Weights of a small mixture-of-experts language model, trained from scratch on English Wikipedia.
Size: 8 layers, width 128, vocabulary 8192, 31M parameters.
Experts: 48 experts in each of 8 layers, a sigmoid router.
Training: a variant of Muon for the experts, 4976 steps.
Below are experts of layer 4 (counted from 0) of a mixture-of-experts language model. Rows are named router (the router's row for the expert), gate (a neuron's input weights, with its number), up (a neuron's input weights, with its number), down (a neuron's output weights, with its number) and show model dimensions 0-63. Each number is 128 + 24 x the weight over its row's rms, rounded and kept within 0 to 255. Numbers have three digits each.
Before each expert's rows: a language model's description of what the expert responds to. This comes from a sample of Wikipedia text that the model never trained on.

# expert 18
It responds to: First pieces of long Latinate words such as acc, inc, ext, rec, conc, for words like incorporated, extinction, Reception.
router:114134146112108123102116105156134119110113146162118106120126147170160120131173109169128089129130096120167160192152111171124136121092156156149121082159121169146135108094174133115140103153139149
gate0:108066112106161097137145091137090143122136132125119080111167132150109113088161130132168097096152120101095121154108117146133121168082083169106149094103117177159091091076122152130132121134124164
up0:140119091163169120148135171136156150155116138122131118138152109120085122098140090172113119091143136142114109120135151107141167125099111109126125113123123156165124138125129133141117160201145162
down0:112119148088151111147115116122127120111111137151106137145127121113146138111114077092160128130181143138104128086073099068127138108135130140128113118170138185118156103108123131149107126123133123
gate1:170150149130130092153168109119178193107144085119147148126120162168164111099133128139134143133123097153133102139135072093110139100160148126122118076100143087109123116100151144120108095160118094
up1:159129149121136125124096138088126138099154115112124147099095166107141115126127118157173101158117064121121141124144134109117122127159137155109164106112137139127137100102125124125090098103098110
down1:157155158134111137120118108128156173135119121104114145158149157114125166134116164166139148139125125165164122119116147139159191131132147164114150127076156081100160125122128119122102083155142097
gate2:097126127169096099132101133099168114139159153172112128123122121150162135115156084140103116095139110097119153115130145157117133130077094120100135141158088111162107123152179106167133131142146135
up2:071132106118106095151096106109124116157146173191129139142101095163126141087141106141108133127132086140112161110130153182103108115086153125126131125143146105118120110118207104149123130150120147
down2:148154126138134160126085146141156132140128105118132141155156115109123115084175116151122123129139125123116094179143112096133163084103121103087121138116073099107108076110094180136124106111137122
gate3:127085106111148117088135105132118096113132130082142128122122144112132122089188079112157102108172137137157133139139133147145058137124156086135074110147139098153137116152091165136147108099104137
up3:128088103159138138130144157161167127045154109138156107099115156129114124136145117154142105147136095125143116110171146135133096151152123110139130082126141130154126117085131106109173120138104122
down3:134118136127135136156121134113156156106156154112136102130091122142116140106111092141109104141149130079134129145117106091143125094111170092137093124096141137169140163083143121120140135129131125
gate4:117105128128130098132109125143168102102085158088131154137140136136135158137149224103119156119144102142116163090102134132146126065115078114139162138181160139142116126130133109091121144117133156
up4:123110128164133090146137160089165140123095143112160112168125139134175150131111159151136117121144113090129173096146121156136164105094061151124158131120114129098152092149108112152060143182120135
down4:105154135137099103119138148109120108138140146111142149120124150092108178109181136140150098111173095149112161114159110161109140136115145118140098139093129159131116113138154168136098144151126126
gate5:176124115151119120115103117134119112096109111115107083108111111150158137110161149126102149122185123092142131158144119149136093176097172160094121094141136123149115129124118146084118136121105087
up5:081121178167115142114129127121144112102107098150120140190117100132132138130151134135159120122076159165136112131119106135141142099179129123168161106138130157163132148165142111165112107105132144
down5:147157132115134053122128132131146132111133130170172143110127112106130066128090081159110107157093117147146175138094151136148095132192131088141082111137113158124137108135157103112150126117125158
gate6:153160081144135148114146153091162140131131160094167123147113126168166104112136111139106123160098149100153111143089122115124127162102157155099156118091130109118126138097122137123128113146098158
up6:154147146163127124120145139082097127135133163161122111087124153113128131160107129155114151167129131151115149135139171128100162081127112118103146136108090117116120186091105139108102137128147105
down6:134125118169129164137177127130139138136110105112133143082140152150109141139107165096175111126102091148117078134148175151115135160077100102097109094136114107144161151142134165138156126186105146
gate7:168127157084137130137091122158135097126128114089139114084132146146117110166132095135137187171162102133124162140142092121144109118147180123130171083162130162137154130130116100146164129120116119
up7:129152168097149181144118097127137156100069086134104179142157114154072104116125136106159117090137093126087177110182137102133114114119119159138133116131114168133104135115135137132130092135122150
down7:131145127126134122117130127098140109097110126147133118103114145121175107123151113117131156153147134120082116173150102080119121164119175148135133142097121123131082148133150112097162180096134140

# expert 6
It responds to: The words art and music, often after the or of, plus raw byte pieces of Japanese, Chinese, Arabic and Devanagari script.
router:120109172125119122119150152143152092080100131181151130107117129166167108148162123166136104111098131132145119161110113115112148133104096148163103109113144142149090186111179155111148131137141141
gate0:089139181163121147130129116109128105126152101105120108095120100103089093145130102153102149122155119095170119143122097127091155135169155140124124168135137122131111108147142101132141138073150128
up0:172134127079113160131145110126169127126111148146110134110144118129102148175047130144109137137181080155105159114148134120159140119096100129105125140108155085123119147138089116148101119154106151
down0:134102121064113155165130128129142136114130082076132100130145112100164131106136119117146089115165147119144146147139190137127182115132119143135070154100093153153112127104141072152133109087122095
gate1:158175132122151171092149110121158107096183116165126107150117093125123151152094135155120141198151133148123132144153094156106120139126134140124137164083146108124114127133152117109159090113160170
up1:164138110120119092128121138130112148146108081102129156136138129130145140136115140137134098073106156135167128101069110089177130141091118102116126114155118195161129116129159174132151144130121147
down1:152116131140137122166116153149168134110145122163135107108104092171125091124130123132184097156135126137107168126122158122107110116158084120155126141162125120184064159130145139157095126165137109
gate2:115118103117146142143100134129152077134132120125093133149108137110107103216120106083121122144140188104116171152141152153148161095123116123120126131188120105123124114122121127127145126119140122
up2:112124189167188092117115090168109131129146112122121100138133104142154137121119123137143124154114171107125104106116182104127121109165137130110149139109151131156123100130129137129159100122129123
down2:164140113140152136096090112112136080126129089115117160142108152143122133125112100141188126111128116142113113089114089099112077091066157107168120140098139126112095142117083135134152114138169130
gate3:099122106113113129132148141126141132093152119120152146123170145127117150119134148128129213121103085113105147137139126092103166128135107141124130129120094131146105100146075120145107097140131132
up3:088150140108110102093153141149117141155108139127124145082164133155086122118115144119110157146129167159110158128138142143128145135139107126092145152081123107164121134182129117142112129172125146
down3:126137157121109159125144066141120123102161123093145113126118107121126116103105126098154186156105145157135120123114141111145122186089108108119154135124159122132132098149145103140094088108095152
gate4:120112136138160135105152139131128133107150125126142089097185116094116103156142119138137144150147108130101194143155123120093148084122168146153100122136123115124125113140116121183103073136138137
up4:143118177121106124116104140147140083079109133133103137137133107160180171107102129140139145142141147088138129101101152160134123147109135162143105167146157127127120137159121115101098165190116094
down4:162163077121126158161114167116134117171151152135072131105100097163132120171165090067176151126161138105150174091126133125123119120102132140120110113156142128151097109119138117123165135136121147
gate5:135112125130161106153104122108108142142117138128124131130134108099108119135130142143114093098087123091178073160128132157171119141078139161136151186106157103135150189137162139116111151118120115
up5:097137104121106145104123091150135096131147094129125121136149148144152122123102109116112149168109135150096151096126149163096106120123156130148156107132101183120138131115108100172095118082130085
down5:141113148172164144099136091169132149151154127117152168129151127100144123103153101113122176140151086169133135106127143161124134117092090130146132125158144163117113138127086145144098161132139116
gate6:137175148118166147145125143141149040142112140108097156147114126115133123081139157089083119150121156126110142126135152139097111120088151114117089116138119160128106152135122162117134106141166136
up6:141182138140150166133120130137128115127133075101188136128114141133151136137124120152106155169144120118118136145125088087145149075172137118132132154132180121094125161141126138133157113120141158
down6:133125096163168171176141139128146150142125142134143102089139139137127126144157137123155109094117122176118153103063140133098160095143114155158120137100157106145131096132134124131175124082101134
gate7:181102161137112116122183122125165124108107151155139155114140152163148109076162138164117076121160115124122138135147111148127139073144131159095157129116148141164104161128127135131157128128122118
up7:162111109153136130114135119092119146107158143137126166182139126128105088102124126137136124118133134112130171161144119130140164133155104146131137145073147127136131176162159153163141150138156115
down7:108151117152092136094127176109129121102130141105138122130176111111088102156094131103125113115184145149121116126181157156129117117126134095142133130158111154095116107139138146141172148101135186

# expert 3
It responds to: Empty double-space table cells, line breaks and dashes in wiki tables and infobox lists, plus mid-word pieces like Cal-ume-t, syca-more.
router:112130125150129121113128111147136145173130110139181140155076108161158145088126129165114149138107120142128152185079132175111193143122092139144092099138123152138084139128147110152109129144153151
gate1:119113128098129126072120096155143106119123147124124152151130113131159144136120144105150137103160135142123138132111129086186159082167169143149092110147160078104145132181115133130155128172109120
up1:142129140133135118169121090077095158108100083128091126133142150160127140153135214079147087108129107143149157154107145109137130148111138105115129136122107145119087135095149093119130148101159124
down1:067130097119129108131140124108115135164103110146157163141127149141120122124117146136152116123150084115129142079114119103116138109132134132090152151162110131139109107153197109099125129116141157
gate2:121132114127154149108139163096100141155107099118129089128118139124177130090139120126146116141122071092151189142130139187157140154147087117143123100148115136128095135140128114176146160144158140
up2:110122129096159105146135147124085127113172111120097148103125113138134110147100127078088189152125165136163105106122137115153126143121158137118184161105130111141118125111138108129107112127087144
down2:125138146175160105116080138147132126137138157164113174076099115170160115125106189115133122092139127131107116066147135130109137151114106155124095110136147115099105082117148117113147124147138133
gate3:114139119131123120105100106133126111133131168092149128106118139077130141120113137135172131146127133120126164126202139170142111130089114138128140070150124134124132121129148102151143122124133131
up3:112125106143158100127110122106101114144109121133169172089183116115144106153184112151145145127150098108140163131106129148148170110119127098154130118186156112128129134100122125139128127120115129
down3:156168119161112071110129146103153104139130115175113136138105093136127135126179126117115121135115107113077152136144156105081138085151141126110132152126108125124117104110133196105152130105135136
gate4:072106158120122154147132122115129106137107099115129084118120102122158132150157118108129141137131116101144101140118130137119096121109097142126146073171122134089119109156094113135147145082151157
up4:142152127116125152155132157114137127166070143107168101132143095106167134171117108120162119113126150160143171160112096167165133143137138156114112109111112111105074146118085135174121179096155142
down4:129144108148096141093130153117135143153051135127117123127114151111130095113096120135166118132149107127131126139145130145120161117127098143135140117137141145118146134116137154128151121097150113
gate5:120170151109109141153182150152138144127166101134120135123137124131203132145181129128128132108126122116107110136128123121164125096129123095145134160171110151138095144126157155128154123096161160
up5:105161139144131120166158118084043138123116115122128118130156167132135126123132138158117148187106128159138178135142173108100133116127138123073135128134160154154130086149154090110117154162119146
down5:149125108096132123105150140138121105158123140128117141118103150114128102096155179110229136157141150155113123135090110123143162071127091142140099132116103160139091110126108118135137137149174153
gate6:130148139198119078037117111155148132079133125105155119134129133113130153095121130129134141118134107167073125159130116113112135119148131167174139126133127111158099140139129175120124148123128113
up6:125155138158092127113122123174103142148154145174132172162145118126146087121123098110130131147115178161137183102147101132128128106115084127076137183116127169152115146138131140132125102202158085
down6:168103124166170117112169141130079173120153123106138118132153108155125167141130135145109108107135170144111130106126151130103143134153109148092116187113126136095115143103107132134108128183096126
gate7:133110162145106130101141119122158159139150106113103144138091124126164141131110144176155107144129140156099165137086128139174119102145077137125130099138083125091114136125139098153078143139108087
up7:098144181118133107114127106116172115142143119144070155107129071148120115164122137162095157125159149135119155126147091147169159081116146148080105107113063138108136155173135136152122129105127123
down7:143111115152129126107129121106116167104169101141062141123134130128125148080133130163189128135173121114153130119153052135125102139100139126104131108138128155108163128146103136118129140149109152
gate8:139132143141110154092171125141114108107129134138135108153112106095122156105100127133098121099105148100154130108133098133189127122076147125143115127130099112107085128130145180137161183135114146
up8:158130141117141106128112117099131161152126124141088131094112145155159085116117132125151127147159091124129126107144159126070139089152117121147155151133106133130138096113132107136134069130119121
down8:144118174159151107145106136132138161157114144119105132120107147145158099161142118149139112160148082139111123100126139101128157111132088163135107102161122116137132183121165108120145065132071115

# expert 32
It responds to: co- and first elements of hyphenated or two-part compounds, especially music gear: single-co(il), co-writing, electric guitar, steel, gas.
router:096102131137168115115134098144134108138136114092121123094093130134109135165142113125144118105138090142152137168080120185140179095089091135164136137153121149156104117131166126171132114145150081
gate1:093155105161109142150153155135187112120119087132143124145153115131133119115097151158134122115183170161178114082153142123179117112113130133126183130143126145123079128152112157142114148114157135
up1:084124142142137151114120144193148121154145124190144140120118117141080157147118122163144140103136108132145109145177146137150103111154136101132135093111166153124116152175125156130148087106129118
down1:136098131122190132121154141121157148141157123133112126120151110112122162177121148090095178146162082144126090071127134147161153120160147105175140092166124131115131144139138107103186118090159122
gate2:126170140111145129117173128144151108140154129108131092165112099128119086117118123127078105111089141167102158115152115133128113097146179127098124133105147141144159082115109152152126096120104106
up2:134100133152140127137111105108153116143159109116103161113091137140143116151131076102086147100119106097164126175156155145102110164127142164126107107128078143122109098131155087139115177129155098
down2:152142129105135149090126091134124078089175168152133098152126148090140131117138129126119116120117129120116120197161140111132158137137155125130104109132148114142087122130163125087133124067127148
gate3:080154153139105138161134140161145153148116110120139150175117139157133148121125118162173164097148144114146104124115103181100127169131141164125145133111116128152160131059112129154066115141114160
up3:144134200132113118163148137126129111097158129143098159145084152158123120119141099120134130130137104094114137112126140150097111094145140062099098137083163147164116149137110124128141134123119115
down3:153143177142137193100151076096134072086183168129052140146089132125179122157137109141123141100136115124121164185089133129149135110124122140127149121145147122139133139141107108141140124116090100
gate4:074143114145104113087137124158125118123109149140098122130169122126100143087164134085105066135126135121163114127095126206138144155131156118118142095139151147150112146120119142177209156099101139
up4:069138105153149122107142146147156090170143156125106154142127134130056120113139140085145072123148134140136139145134113183111149165137157083130145136155132178135114145150127133143179136136122160
down4:143117137103131119135115158141094136153115143144098120155181157114151161117136124127077102170131126130111119084105115143183148154128118068128138129127109124081108147177150122143134144132149127
gate5:130156122102174126118160148128123143165119139088129094104139152162159139187113133067090141143092107133137148154129097150131161138153134153136107110118138153136174152109127092189160143157106117
up5:155132123097162124156131147142134112087155147090149083131067092114146132153078109093109147123126123166122105144149135106144174112146139149130115136131117117122149163087129127123137138144132145
down5:147093101172118134115104150163173108140152123097125089116134106155132135062137128116109113122153138143141105153159201202119114094178132132146140156148127118171129148130140127108148127145118150
gate6:145152162156190139140122136160097107127128138069135120153139128159152130156148092143142093143168115144095103154124168133132117127143137129155165133117128110132130115112126161139102183100077134
up6:140130093137136127090126109133137101161133139152148127081105124188125108129138092093075132147135140104119106125156123075089109130144119143168111157099123136110125162167113173131098110119169133
down6:137137124123122069152128090101123094166139156146146099130180110119131128081155118150096133104105119167170161142128157123123135109104140174150107121141106126126104179130170127116114113126155133
gate7:170128131153107123128123126103082140129074116142098152108131183115099133114112104112160168153110147117136107146128124124186109151160129114184117139153088134124131119146135125181130131132110125
up7:132123134151126096091100165094172122136160129133132082118133117145150140126139140117094103168175159110118133115090097160103137124167126107140131147152163111132115084120131094180106136125135122
down7:123160137151144097113098112118134158120098146099140144119171134122104098096140170085115142118131145094114135108107153126135129154121129094091142104112118091128134173129154109124172083143122115
gate8:087091154118131167146131102142143150163115128171146173125165115175095091115110143106129139096149142122167083154139155147123134163163064138162120152119175131108122113136130122145128114144141125
up8:099115127174132119123120125104111130148095180115103089124144142144148133113159131092129133130141144119136150116127129116142148082091131156120101117102081096169129162086145132124120168155112139
down8:156130156186141108152106173126162134125124121150132124161114155157147129132195132115175119144133126131139100135083124098135136112089126121148104115142175135116109128116115148143156117144127107

# expert 30
It responds to: Consonant pieces like w, Sp, p and accented-letter bytes inside Polish, Dutch and Slavic names, e.g. Zwijndrecht, Pudzianowski, Splash.
router:168123099136161118092083132112119111153135144120125135142111129134162094123146128148121145060124122154134117243104110136145114159127112151148090092126146143162112156110140159121142118155139112
gate0:103102134141152142106114125116147125116138085152106101143131146152167152113147079152146137161099177136108090164120162185193157107069144138127117132111106111152132159157137129107161104097148158
up0:071128109140160114151140128117150122145106111112112108139150137129157156121153085132139139146132152121131102137114155130137139094067122106144136174124153144122147181163100122125171114127115129
down0:125110116085126173128106133152153118154154124107098138111138170167098137104076127113155133128161117117136078162123113127165131152063158101120179111135117144120131115098095123135150132151116112
gate1:124142148116114138132162118159124131124158115136118051133152108108098130105178127128134133104141156143148146190153125137112162151111116125112141153111084146146146130126090108135125109096131101
up1:102126169157117116149150120159183131173095117138123068138145143111131111123191108157133089100129151117138145177126109137119078122124130142117125147130129149110109131119125083093100101127144141
down1:151139154100112111114133125174152108157137123155109117141116101145128120051126165165141142127117137157110122116160102146184087116137160147142156126083119124105089135125112138113126118142144103
gate2:097092122155122201099136143123133104104108106126129164175152146110156105127138142094129148138089159136146122167161137151134155162108138128176144164147101127177152108168136142136144139143138127
up2:128118145134141102133146101100164144175154144131125134096081118149126156092095129146147110115202099142112122153108138137075106121116149127109119150130110140144131134152104114121100124105139096
down2:130108128136139114131138120120116155135134120108130129120117114099152131112155104169137140143126098098176090133153144140088123117114159138125056104157172129097112086118113157174159102151152167
gate3:145138099120179145130107171099142158147145118134123149121110154105086116082181132108136139105163128151179122099150122129106112112105161152086107109141136174112169108135104124126157140151134124
up3:127151113121104136176147152069118149179171088142121127133117161142103115108155108087150147108116118135155141080109116128112161108136150129143131111184104121149120137166147148089085149102198133
down3:141120095124111154140167127128122113066123139102107109146154177135103133149129092109124141133152120118151173106145102152128117109067135136153131150130116115134116123152116157109160124129076097
gate4:136143137089116146117075108149138104094165120142123125111149114113157104145108070166148134111132108134133120181141133132134100134084105156170143092112129128179133138182129123132173151110152110
up4:108133129125131166122134152136129139111103086074119137124126146104101108148114132163084091136087078123150162132144175108152113167135158156099124135133106153138117111137173106123159091135147198
down4:107145123174145081140114106139166130078133120140132169117154129094138106096088099126118111103124098122118159162119115100109139129147119160153113162115140117140130134146112168118095134189175110
gate5:155124135122129117146147117154153081160042131144122183130131136144158140107097103145098166090139104129110144134100151128151134132157143123148100097117152107135111173107158110124152114118077151
up5:131141114162144105111153143118127155163111144142128122178111139173125153151120126109115123093123118124092141145151137148148151100107131155115139100150167151165090162121138138104122108172097123
down5:121172097138096165128146122079106144074130127100124131114155136159123132146106112125127104114148148140107136121151161117081124119141121161128099174118127174153108143147119135120128108168105100
gate6:151097138141099112158171098144084119174142112137116143114112103090108098120139131107125147123124119128132067158155092161135146153142136106138179124122102086066116129119103109104124157135167132
up6:106152150136158095130138142106114092134102105145151102138112109126107162148187155127130129139125128136185142082156130130138136103133192161120144140143134099097131124149110071126121128157125136
down6:136135090130110103126092124128094116176108148122109138126146152118116116113155149141138094104127185117137117160153150131160118152116158148171105158145148084095132099130094144101092126108095083
gate7:121094080144109144138153117120102109155133102146172117189102170134138143113185120119167136156120131128150125135126126159120111125147102106112137087122110124153160126147108119144091117113151133
up7:180128143156154112129153128139109100128119153176140143157095133160138088136114089120113154167123125127100153178115129102095174141137168119145158105136121144166130126089118064108117137146122086
down7:113158147088112112168121069125095100180120153130109124152141113137127094125114137102102139077128137127134096135141126124138119136119169113151173134141135119137139114139171106093085129156141122

# expert 43
It responds to: Physical place and object nouns after the or a, such as wall, room, roof, floor, ground, door, battle, army.
router:128128133103181101109103129149127086124101107154114159104122110144172133139140144123131130090132120169124158170121129157146149157101072139105104101151124162160130125111157161122109130110127152
gate0:110129096154132097102146138201140138125168137109170130112128109109128151130105112142140149146130164163128111132148139132119106127155145071139132125117141100102123105106097083143119166152122098
up0:149138148113148124145128161150160137134150120108136081119086130143145145114139124125135125131128113112109060121137121161161139149087146120111157129135140164108111124110169148083156108138137143
down0:149106121138144117155140146152125115117139158124122130088117067112095084147147096103083131154154097132102091121141089114106136120121119137191106147149164082134107172155115099120149174126065125
gate1:150141130160103139146128092151146166145124127114137132116130104098126125151125080154145150141123161133141124101093115147143147111102168138133158146142088160098070133142128099139148115133132134
up1:154122091108121138115148109159171103113096143161099142075132129163158097137143152144132140135108169130165108155114168094091094133129150114125122131108113118157102091096097127132143145155163135
down1:098083125120100136158086110151109137110123103130107109111128109181160119116118157118128133158134147145082114099120137143135145156136156123145093156113084091120160111123131108126093158096129166
gate2:102087127077110109127129120117074112130124113159145101127097081110106154133106164117096109100109137114158132115126141141172147120090134126171129111124120121146103103151140127116100102128116147
up2:130128107143157128136085100134133093120092124129093109183138197170118135159055123122134143096127137120160103124120132123126145097138126164109168103117166118104102122128118107113132122103137164
down2:108157135110149129151118076124122127121133118130136117151137104119137047156095110114155162117144115140186135131138167158119161124105128184129095079101121117100145116101105141150139161113130095
gate3:171091134102148125141117075118113144114111106095113103121139155146165200137133157130126128164114098166139129125130137151145114099154095136107122098170098141113139094138138157173117131103160137
up3:151132145085090110144103171115125081123125120128155106160084115110100104073170149118132127123103144145134109150106127065141105155139135143127154095140176131145087110172124104073129133105156155
down3:142084097113164095096133117132160141107112111081172099166077121117105139106156136098106133139071119132155107128134155134093088197136122081127148119164151149129131143105119124123151153089133127
gate4:147112177129142128115141126094138112151135102116133142125143141093080135108166066128144084120140135115150100111105120148166077139142133131117154147126138115110119136103106134156149138142066138
up4:112106126123117137135083127122138167106163128145140089178132113136099136095162133153135138153122112151101161122115131108131150110081147142090110143068125118148113117111119123141136079102102140
down4:108118099175153141136165161146130091126144152122153169124145160141141112115128090096153127133082141152125139118136131118162145142174121095174137126140113104101190161121128108150119137127109100
gate5:141147125138151121164124143167131108143107101132103131166107107129141119176105143170129125110111158173118107165189102108137142176119071142095137132116132149144075121143137140080124138095102072
up5:139107154091100130149126144111091123098123115123121144115109124181152098148058145102134090118133148165143145107127190136130092177098137135163106137091110148128116134105144116114111072120133143
down5:109132129166123161151116098153115105128117119134155151135107123130135132184135099137137157127138149103159113209150088131148142168114153118103112140109158143126106092158119130069158095108136126
gate6:125078132170109167121112142140080083135166131136140125136151088150090107163125116126085135160080115138128120168144126137149095135108146132147108113105142090075132148139145146125114127139133135
up6:117116158119163136113149152129140134126099096112106123146098181094177152118124132083147165148168178138155141114096159098132104089134137116139113129162114128181130138112106133119156103159104105
down6:134152111119145182124172108101161148160147130135114123154094178148185135126101127113130139127167189115100171132118116167099114142113129145134140109114104151155080152116122143165083113107101134
gate7:144103141165138148134107146177205140165092157114095118167107066144102124152117143122125124157145113116134135148124123163127135137121155123103147122142125101131152150160170120121099090121119146
up7:131158121120132109120121102138115143114110148114133105124129116117137123100145090138139125118167134139102162108142146129106137120097101185089154167119190099156153136101106113154157129161128085
down7:141111145104094063149126160115150127130155111152109139082131161107092119155066103142106133085113141147105136136118136100118162133172095151114134109131116107141114101125154168136131132169173109

# expert 34
It responds to: Common nouns after a possessive or article, mostly creative works and efforts such as book, album, song, episode, contract, programs.
router:109068149122162087153145132117110105090106100141113166090103142142156113136147132127124107122130136147134148134125120185141152146101058131110105101164130119140148157083179162170126128130115126
gate0:135130117112123117120108136155116149091145119123128160121133107148135134174131143123153146127102115105110124121079126142124135164164142100124084107139107138133168097149114150121087148156099115
up0:145113147125113096051129098089102091128089164146110174124132188099116110141134091150158119129133108139156153117122132135114119128169111123150130142117117119153132140131112129127097106130105155
down0:143157099112146160136144144124112106114124108154114135143174114131113104093125152099120116138167143146142169171102118152113125081162094138105157102132086077155137170138122191118180118113154113
gate1:114132181140132120117162173096157172110135116128139126135151110141106122119070125151100120121141122144154165138129118116137132123102107111106140058139125126082120138110140100116156101111171106
up1:135111158123109151107151106103117126107116185126095100131096107120122136119109154141082131116106126126088178126136112081116121154144115102081137134158118144092158133166127143108151131162162123
down1:142140146152121099141163117110151120124101144105148095098141114136095107111118124172045124108117138166131149153167143130123109095073146118113144126161110132139107185152112124091160112145138131
gate2:140062119136138125146124101134145111137131129172139103109153140105171134162104106150122119147103128192105108126136110162156137126132095111132116166110110110143109197158148152162172099133082105
up2:134082124112139106142153172133133129152164162161180153155153107145132143123140126106140149136115113138142077143096156124140116146132105114125129119134130133147104144159114127120158143146121121
down2:143110126143128094137116142132131113078126144148164149110138121095131123134106151085150142130141120096144118111162151129136162167115122130107129129135153152081105117107157096128110138121159121
gate3:135119119159136136086105116173101131156180131136129128109120112128132164162081143090168127132141110157106141103174100099155132097125112110150126119163157122112173121130171137131149118121094144
up3:118099093141123102129142093136108156106150122119117130098131112119106135108146130107096123128141113144115119132114119093106114114167135151135136103134116150138097104173133092095150111127098125
down3:111157120161145163131159167099158126097128103130147135137155129127142117098113198098132121104115165132116188150166123103094131125149141102174119159137120115164124131168112103115156112121102140
gate4:128135138155102113115158136148120142157108127150104120147063149131124150183136091113158091135109128165111143105163131114143134131150105120092147173155122134151154118124117125124130100136142184
up4:092099150152124102083122122106153144144124141140122115150143100153122126157092133163103165136116143127099137118121104173140131125136115118133151146124123116122146138088119078123158125092143093
down4:148120157123113187159121125115120129144129096193118128121096101201151091132170098127147127088129117117137158111142159149094134089110124125131102130111113103144107151119126132158127140168112132
gate5:141140138169085143133167128125092140186166135120150138156133115147150125104116094145092138124105147119130097123096131152122102142176086157196133116143132184082141109144082139121141084134115090
up5:119155165126117116132157129095120114129143161120116136154088091135157113088090114109132091096116113127126183165091161109124127099086137095175104146105104139146145079155103117083127124104119149
down5:096158123103129127129149115138152124100162159107121125096135174134083167153129160103199143100112118122157139058116147211112154131137136113133149104151169125094120087136137135167122143129155118
gate6:108156191146140130116139130146142094128120144144122126139135109134075145131087073143125157110102137142097139127127155088119123139140160124112155156141151143113125129097137146163113130114127134
up6:118130137093121142128162109101106141139154140146128161140165085155167129150128080141147131073172141152104163176133116151163120144150133102119075135156105138148070142100135125090132137140140149
down6:142156127114127121159133162091159178153128162163104132142109122137132122141104135178165141094131140128074131189128093123074124100176078153096108120142086119152134125118130141137159138136161113
gate7:070101125157122141146116111097109110121112134130132123141188103083129147083108149134108080109130110098147172138142140130128137141134150114124135098097103126120134128139113111109124139120114108
up7:094139087115155147110109134150107125141121087112128127119175099093137164110126120146159139144144146140102092151137106127122081175136149108114124127142135102146153158160101149122114149131121116
down7:129126126091120148128118142170134112113110141173102085095125126114136114116147128146126142104133100145145137134144150177125122111144136087133147147097126137135123150097153129100083081135097071

# expert 36
It responds to: Final pieces of personal surnames, often in lists or tables, such as -ić, -berg, -sky, -mann, -son, Kumar, Singh.
router:135129117122139106126099121140083143145121112129219124160094155149148116136161074176105125114114109139126112163139126158129167155108103163134123117135117151152115127120161112155135108122127117
gate16:131144139111093101104161136122154138117153141101106096117084120169168123094096112149097159143118108108118119107148117115156135140127127171130132129109136150091123148090120129124100140141161133
up16:108116143087170138122101141107100109173128089159139112142162145157131157137130121151124099094161104104111114108145149146099152107161093138124145160094141138108152156101105125091094151160125143
down16:124085123150132134154134154106131100119095136108136123072150127136091126177156086114113077117138120112131110118150156161103076174132130084084094141111101132139137133122122135110116112154117064
gate17:123142113150098170147142118135142184119142157113114152091135162080087124133087157100128129099144122133167137200116153106113149124130096127118175129154140115149170130140164126143141123135109149
up17:144174124129093152143167090106138139134123166129086146099169130110108157124076136086111129132167156090141139156120150113129163103158131095127163133135141106133163115140133129122126127108129141
down17:124129122111100135178133164145119119118116071138134078139149109128120158167090158146184113136085134151111115123145128158134102100181154070118109151081129113162132101110112136121147142108131116
gate18:191126156155075114119118125077127192133096112099134120105144139118139122135120124137099139093129137126147098140109139128089134132109094142101131119145117099124125116059147097097156164153122102
up18:151139144156118132104110148152118136125118093109118124108135117138145178138092139155113134109128107148151126147154111109153129082146120086154156106123074110113146111094069109151144148135142117
down18:102126138110120155143088123125125127084109096146160149119107100103115128107094118115119118175171137090153128147118128154071145141155144128111124140127158102147109107126117130095163128144128070
gate19:162119106106131128164106128169133119118128154151138138139146134115167166121161193102088157137142173110141098146141123154172165129111156143145105137130139141115119115101141063089120145151100109
up19:095126137144116152097176158105175178100172102098153155102151168151154131067134149107154081135132148155115136101133138113108130102112129081083150115118129124113129135139146152135134131122151120
down19:119137131132128109129083103142139112091144119189132142105158106116122133077145191101169110125141114145123186142117139190150147106074110134091148151128155107105127101117124099147163119153147153
gate20:169100142096142127131139128106120096129148123145134177183120160114145094150180104156100146142135136054175148141116159133118130136115162167125092096100121145144110129158172148137106116117101144
up20:135138136107121132150147061094150105107163090149150101143110125146131141162117131168050109127147183085139128126116157143149116125112136131138122099120125136153129167119122124154098158124091113
down20:156105137148143109107136115096135150116161149122097147107182114090145149142142119147131111143166124126135170129085097125149118174139141123150090114156129144133109124182153085116114126108109143
gate21:114087166076105095101132113131173114139108148159142161109115137127137112137112145097156103103130130130140093153197187139172129114101137141143139128134112123097120130147125104147115089115130131
up21:121102125130132091124107123152143173159110118103146132126127145098147159113142164197115125143152125120167193142105138139132157141168123135135117116121116090101101123125147138178120152146114147
down21:076129148103150130108111118139186172097165115111159132130117148168150087132141128156108119118137142106168166102100116166156144092175092111092105097124149065114106096142128131185123120146123141
gate22:110120144160134152139097093136118127130111123115129100153134174098186145159122138109163095130124085111135133117107087101171113118089112114138092137083121131162113116150076147115110136151102109
up22:132153147132129140077086127127131157086140121132151129099121123092113188143139124150134108131105104135109112102113123100095153141085113149143144123118102113100153134106143137157130100110117140
down22:118115144148132109135114112137121114133108097106150120117116127188140119149145129128162154050114144127108132168152147165164143117105105117121121140115144134167121150109140110142134123155132113
gate23:121146138088124137106154130118160128137140105124154061109141118157115108156117128138096092126105114136072115127145131119153089123135118104077131126110134143099151101114115144150112152179132135
up23:171126112109134130172158092085113096199146144146088137095097135189136133138139123164129102119113090153110106189144143077111134130154149107133111100104114110139166142103148158142126130146133119
down23:097129117159157139075081157190149122140109099083173157160112132111107124119165083138137109108157112113128116122134140132146092138119104126106138125111145103160111166138165106110114166094142144